{"n_experts": 32, "d_expert": 384, "activation": "tanh_gelu", "routed_scale": 1.0, "balance_bias": true, "n_groups": 8, "head_dim": 64, "qk_norm": false, "parallel_block": false, "lr": 0.00046, "lr_head": 0.00872, "seq_len": 384, "dataset": "wikipedia_en"}
Below are experts of layer 4 (counted from 0) of a mixture-of-experts language model. Rows are named up (a neuron's input weights, with its number), down (a neuron's output weights, with its number) and show model dimensions 0-63. Each number is 128 + 24 x the weight over its row's rms, rounded and kept within 0 to 255. Numbers have three digits each.
Before each expert's rows: "mostly gets" lists some tokens that are sent to it at least half of the time; "comes before" lists some tokens at least twice as common just after its tokens as in all text. This comes from a sample of Wikipedia text that the model never trained on. Tokens count by the router's weight.

# expert 19
mostly gets: " Party", " Cup", " Year", " Award", " League", " Tour"
comes before: " |", " of", " in", " –", " for", ":"
up3:123145111115135110129123159146118105161108126142122137141118131112092167133134153134155092154094124113110143121165155160143102127106141159120111131153129154173090138099122123136122124144115110
down3:152117119197156123153115159135130092126110100081128112111151138153123149111143140116194155157148124154185150116129118102110158077124124074142152099123126099103125140118140159098127152142142136
up4:132126113181095147150082107116107128082153123154111101117112123132140101136142155111128126134136133127143101102119124139128137107075138121095134087137096136104157145123141153130120136112131137
down4:067116157114104114102103165127131105130137110120103175119177111138124146147110108129086098097119124155177119156124107179105122158126150111160142080172104154147107130130099124117062147163147133

# expert 2
mostly gets: " ==", " found", " well", " ===", " so", " said"
comes before: "\n", "|", " that", " as", " by", " =="
up2:135144123150104115118149085119120149099142161158087146168152158140108109174166152158156108111105144137106154125057140110111103112120111148181097112138071112155107143116104135123115133090133128
down2:130175131102148145129129114096079153113115101109126138128123115106122165110158118154084120113125143153098065157085121156118126111160127180105135133133144111139121121131164122131122147146162190
up3:115116127102126133177068136100160106090113134131113141142101159154099152098116098116168130109121112130121132165099140095123154086117175147075110125130162128111145120136124119140152147097138097
down3:165095113131127062128117149133080133118138144126153103086129108157121111163099100098131070125122075142165109143151131169147107144153117124148153193150088154131124133128125104114139137144130121

# expert 12
mostly gets: " members", " government", " church", " station", " system", " company"
comes before: " of", " and", " in", " to", " were", " was"
up2:107091142148133111125130134155109137139141136104117140132119138136105106149134129091159118139095143105147179172137112120123134114147168153147111128114136111133146121077130141133146126073165129
down2:153092102127084103074144136162144088113148143103094103124106155127133103122139112126107156105130148114104128111111116097096098149127125113107125099130133155147089105118129105125112119138114130
up3:123120157124097102109106127138135117152143125156084074093112071152143137104094091126134145167157152121130108129118118139179118151091140122107097146135160136167109138117141136131109159103105106
down3:130137107130106109175130097103118117141169135147140154104139128111129149152122163176091097144121135137141129120107101136120147113143108103113119085147148099136116115194166096124131112128146158

# expert 17
mostly gets: "\n", "===", "====", "==", " ===", " ===="
comes before: "-", "|", "\n", "The", "In", "="
up5:148130122065103120136150111153105104140140130157129104121101131095110136164148146138117104136125110128144168147111126140115135148115129137152107128149104137172140119161147116097143116129103106
down5:144142155097171107126113088111124105093140159137122122151145113124112104132114139184155108096092153131112143152103118127117093149133104137123117101139130140092109136124164120117111151144142147
up6:132135108143131151103114139119144141102126103116108102147119174145194104125157132124156095122097116154105105134140155141130129129085138133120071108103121101119102155115160121183147142149119084
down6:094173101128079181147174091117137100119136092122113162157122122075127169155128156142086104119127142127129109145119073130147127126140102152127130137124125127137164064099123119080090091156110131

# expert 7
mostly gets: " was", " during", " before", " been", " being", " began"
comes before: " the", " a", " an", " his", " been", " not"
up0:162150144182111093163120146103136163133082154124160126154114113100110109143166087145185119124126145156135084157127174152136141183104122141145115108142139133126107126142100129121134115133130143
down0:162147121115105097171143184144131153147115168145143139113082148163162104111160127111131179147110119136161059107147113119124140088120116123137140144107085096109088169132122117149147167111151131
up1:083137174126122123138150077099138152135110113096135159151136072147158155119110138138134098161098153115123149131128140118142139144153130160151150058138194110129099141163127164172132153098116096
down1:134136117146137144115145145146113136082134136146162090146137091139142126170129149096142156123159171125133156146104157100136160115198107145128151154121147087129088138131150117087124110114133095

# expert 21
mostly gets: " In", "In", " in", " Her", " dis", "After"
comes before: " the", " a", " his", " was", " her", " office"
up2:133144130144166142130139151150082121165103102147091125139139101112084094129112103130108121143154149141105162128140109066178111147162159149137145133127142129130130144101152147138099131133165056
down2:104100143127129099149140143141176095129112097162136107125117146154117146137072152111142122106092140134088183127104132090110176145166163111139115132141114115133122151161178104093168110146115172
up3:115138161114122152105119120092132127117131134113123137142160162090123161171121146141148087111142146116109131107113114131146123125160095080091120115130146107145113158104073129135121126117151101
down3:129111135139141107117099082141152153176098145112107119115149071116082156116119121128136162102116128153136096159142133120144132149132142085137108105098178123126131109090130147099102116161075174

# expert 0
mostly gets: " million", "%", " Votes", " w", " five", "0,000"
comes before: " |", "5", "6", "2", "4", "1"
up0:105140144103145110165131134132087131146082129197179132138131126160093149124125109126147154166141158110157107144125136119117107090127165119131155169124143104135129105102129135166113163112082154
down0:112167147129129116123142105113123094146145132131135117149184126152137143168126100127135119122153131171114136159149100129121123114091060114076134138152135132144117165096163081096133125115128120
up1:089149133102156107091147137167127125143140153150139149186179124122161174128067119138146098139120083096184132141141125120166113128193167177139121093162138137106137169137098121109134109160143161
down1:112110097084141145142093085104118121118108110180078139162143130127129178089096129134136114118124143137139116148085111139109141136113128101123120130119117156121162129125105147139128125171129096

# expert 9
mostly gets: " un", " New", " Fort", " south", " north", " Los"
comes before: " ", "\n", " York", " 1", " 3", " Team"
up5:144142134085099103123132125122143124126085148105101134114124164126117147089145124128126148097153110119102187097154055119122163120128152077137110133144115120132115139103163114135151130147116109
down5:110131119145143115154175146079135120121177141125173146087092164123115133135129123101134133118080132101146133146125149158133129124095127124095129129134101099092118165120128108112091088087099105
up6:159099097075147121117170087118129158164138168134122100122149123093096103138117119090178163101117168108104134209151170130119130147115121110119118112115115134121101120092122126165150131131154114
down6:079151142124072138162120142123073116126163138150054126094086120110166114143131121121147128123161090158089146140169101126138106116097145122102164155162101109086154134175154116179097128134112161

# expert 23
mostly gets: " ", " 0", " —", " —N/a", "On", " 4:"
comes before: " |", " May", " August", " June", " January", " September"
up3:098155141103114108133140138132129161175131171155146140114192128100153114131137129177125150157118161107079098130137133145131119126112112100175096186129143147137104125127132142107121143123163165
down3:151139167152160124148117154134120128120101157101163117150124119149126140119086141130116141131116140101085084135128108087172135117123136134115140093086121115126078170138112107133115174128131170
up4:128116143111159110130147128157099063141154121144161162145116138144128140083115110191150097114129107119109130119129120107140155077113075085083127088127174133087140147102125137142118153115150095
down4:170133114132130155173123128177148123137145148151158117120155146099126146132123122147123142129115142097120098126100150093120129089157125149114140116131092079115174125137117120164132125128142153

# expert 14
mostly gets: " (0)", "°E", " ft)", " in)", " code:", " mi)"
comes before: "\n", " |", ":", " /", ";", "″N"
up0:136079125099141115151141146133150163124139129136101156124154160178142103164110140082096149150168112130134158134103128122103164132129139096131080131099080136151159146123158156120096097096129133
down0:126127166141101143149139133122129163132100154136139164160131122108196126128122122143077063103136149126127064079129107133124141160112095117103098133134105127122104121141127114093131157134097140
up1:097129148111101067150129152125140080133127114161115149120165135121127109157147121112132070146110149130072109134150096134098135108108144144161138156148161125170119148107116158086155111080176139
down1:094144103135101116119160097130128127115142150112111127145143162166123170121144152153121152104157142113129110126145103120129174179124135181149090173144144136120063103119122117114126168157089110

# expert 11
mostly gets: "\",", "\".", "es.", "ation.", "s.", " However,"
comes before: "\n", " The", " and", " He", " In", " he"
up0:140084135154101148134100097134084132148191103146138106145135140158149129139111098147107116119147122167120128135110124134119103125147093147133112123142126130161162194093172138170088071111151132
down0:149117122100148121123134144128140111138118104121140121136138144149125120117119149181143117107131120157140103185105144108140129142112142135123138152168110124103123103119106147133089126084098184
up1:134134111117160161140130124128132138147153138117086156095121161090126136148127161092095177148101170129084148104125123093110132118160121142140111148110121113089130112096077133111159111137141125
down1:119156121128124143142137133108100114138109126162187128139135132111135119144149081138133165113115102096137159138139131136108124115131134097112087107126130150117172124120117110144141101139140143

# expert 27
mostly gets: " be", " than", " called", " such", " often", " because"
comes before: " the", " a", " been", " an", " it", " than"
up0:141127159127093116126153140123154104098141132110113133133150142145127097165138111130150141153161153148148161090139092149130112056147151102109188109129122129167131171155159126104129142106124125
down0:128114157157076167145150145147161133113112171153151125104111117171118091114127149145128109144105139152098105128108157144157101135153123112124133092090105169153132157154094108145112170164147147
up1:150135087113153127167095120142126108170161151116124114129156079098147133166120123077156089119106116149114109083154123119126126118105083128147150105117174148123106139089135109151114180121145124
down1:106141086131121156097142113151087121156162127140069152099121083101095127151096148119114125140114103099145093151174140137116118144131116157138143097139155107149163156078146125107123143157158150

# expert 31
mostly gets: " due", " moved", " led", " can", " used", " worked"
comes before: " to", " the", " a", " in", " by", " with"
up3:114137149122153137150116113122113163133094150139111113154116109121150141106134145103142117118096157130108070112156118123092164171144118112149123132127150111090111110110106085146153165123111087
down3:132127121091148095096103129147100150158085141128166111117096141134153089131106100151132154101177132126148092145123101122103092098149112108148114162105162136140156106145116093097137124122138127
up4:111144111112124152125147127155121113102150111141092134172092132122111075096131132141100145076154107149118180135132158119149085147075108081088084107126114123145103141091099172115155149083123124
down4:161135119138138100079138128147147106119095141150132127138124122096120148145078137143123134107161146133112157153116136140154140144156143158143134137204076108160135079155138163136155135145115134

# expert 20
mostly gets: " John", " June", " J.", " A.", " by", " R."
comes before: " the", " be", " a", " his", " 2005", " J."
up2:107150156140125121133152112123120129096144141189139117123134125091111127095092172130116125120166170156110115138137168128124136134123128138098095139160105139080087138119158123151085067153131131
down2:120126129124105083134086122108134132124140136144109097163112116125154121143123133142157145128131111062129121185176125166112155114089117151084085104119175141137125130145048129105124132121140149
up3:154097126122122125142182099096122107098122134139161125105105103105076136126129086123154123131148146129107141178106135156167100132079134112168118114100091132097145147131116138144119131090124146
down3:122143112111111161097097107134108156130143114160111128128122182122174129181139142136128069116087098095132115111145095126124115133101141145126056175152144083162128116109177145108107154187132139

# expert 8
mostly gets: " —;", " 0;", " A;", " H;", " |", " 1;"
comes before: "\n", " ", " 0", " 1", " 2", " —"
up5:157123150125135110116104181139171159137144104103130115094131106139151122102155102147183132103102143118094098115099137123112138118063113107136093129114108119137101096133081127130110140119130094
down5:147113125169106208114111115158125128102167142124111099108139109122133093098119135137106119130108100139101107116107105112145140130143178122121097114112096131110135096096114115074127146148139094
up6:128093145132091080086153110186112097143158132136161098117135189130099163170113136116089128148095096125117123092091138125133118149135130149124114114141077109075120134128172144110131077122132122
down6:149134122109124078090128146155144114158123134113128120142150104094142176172112144113102169110125117133111154164126163099177132123079114110157089063152137158137135182116129106154118094099150172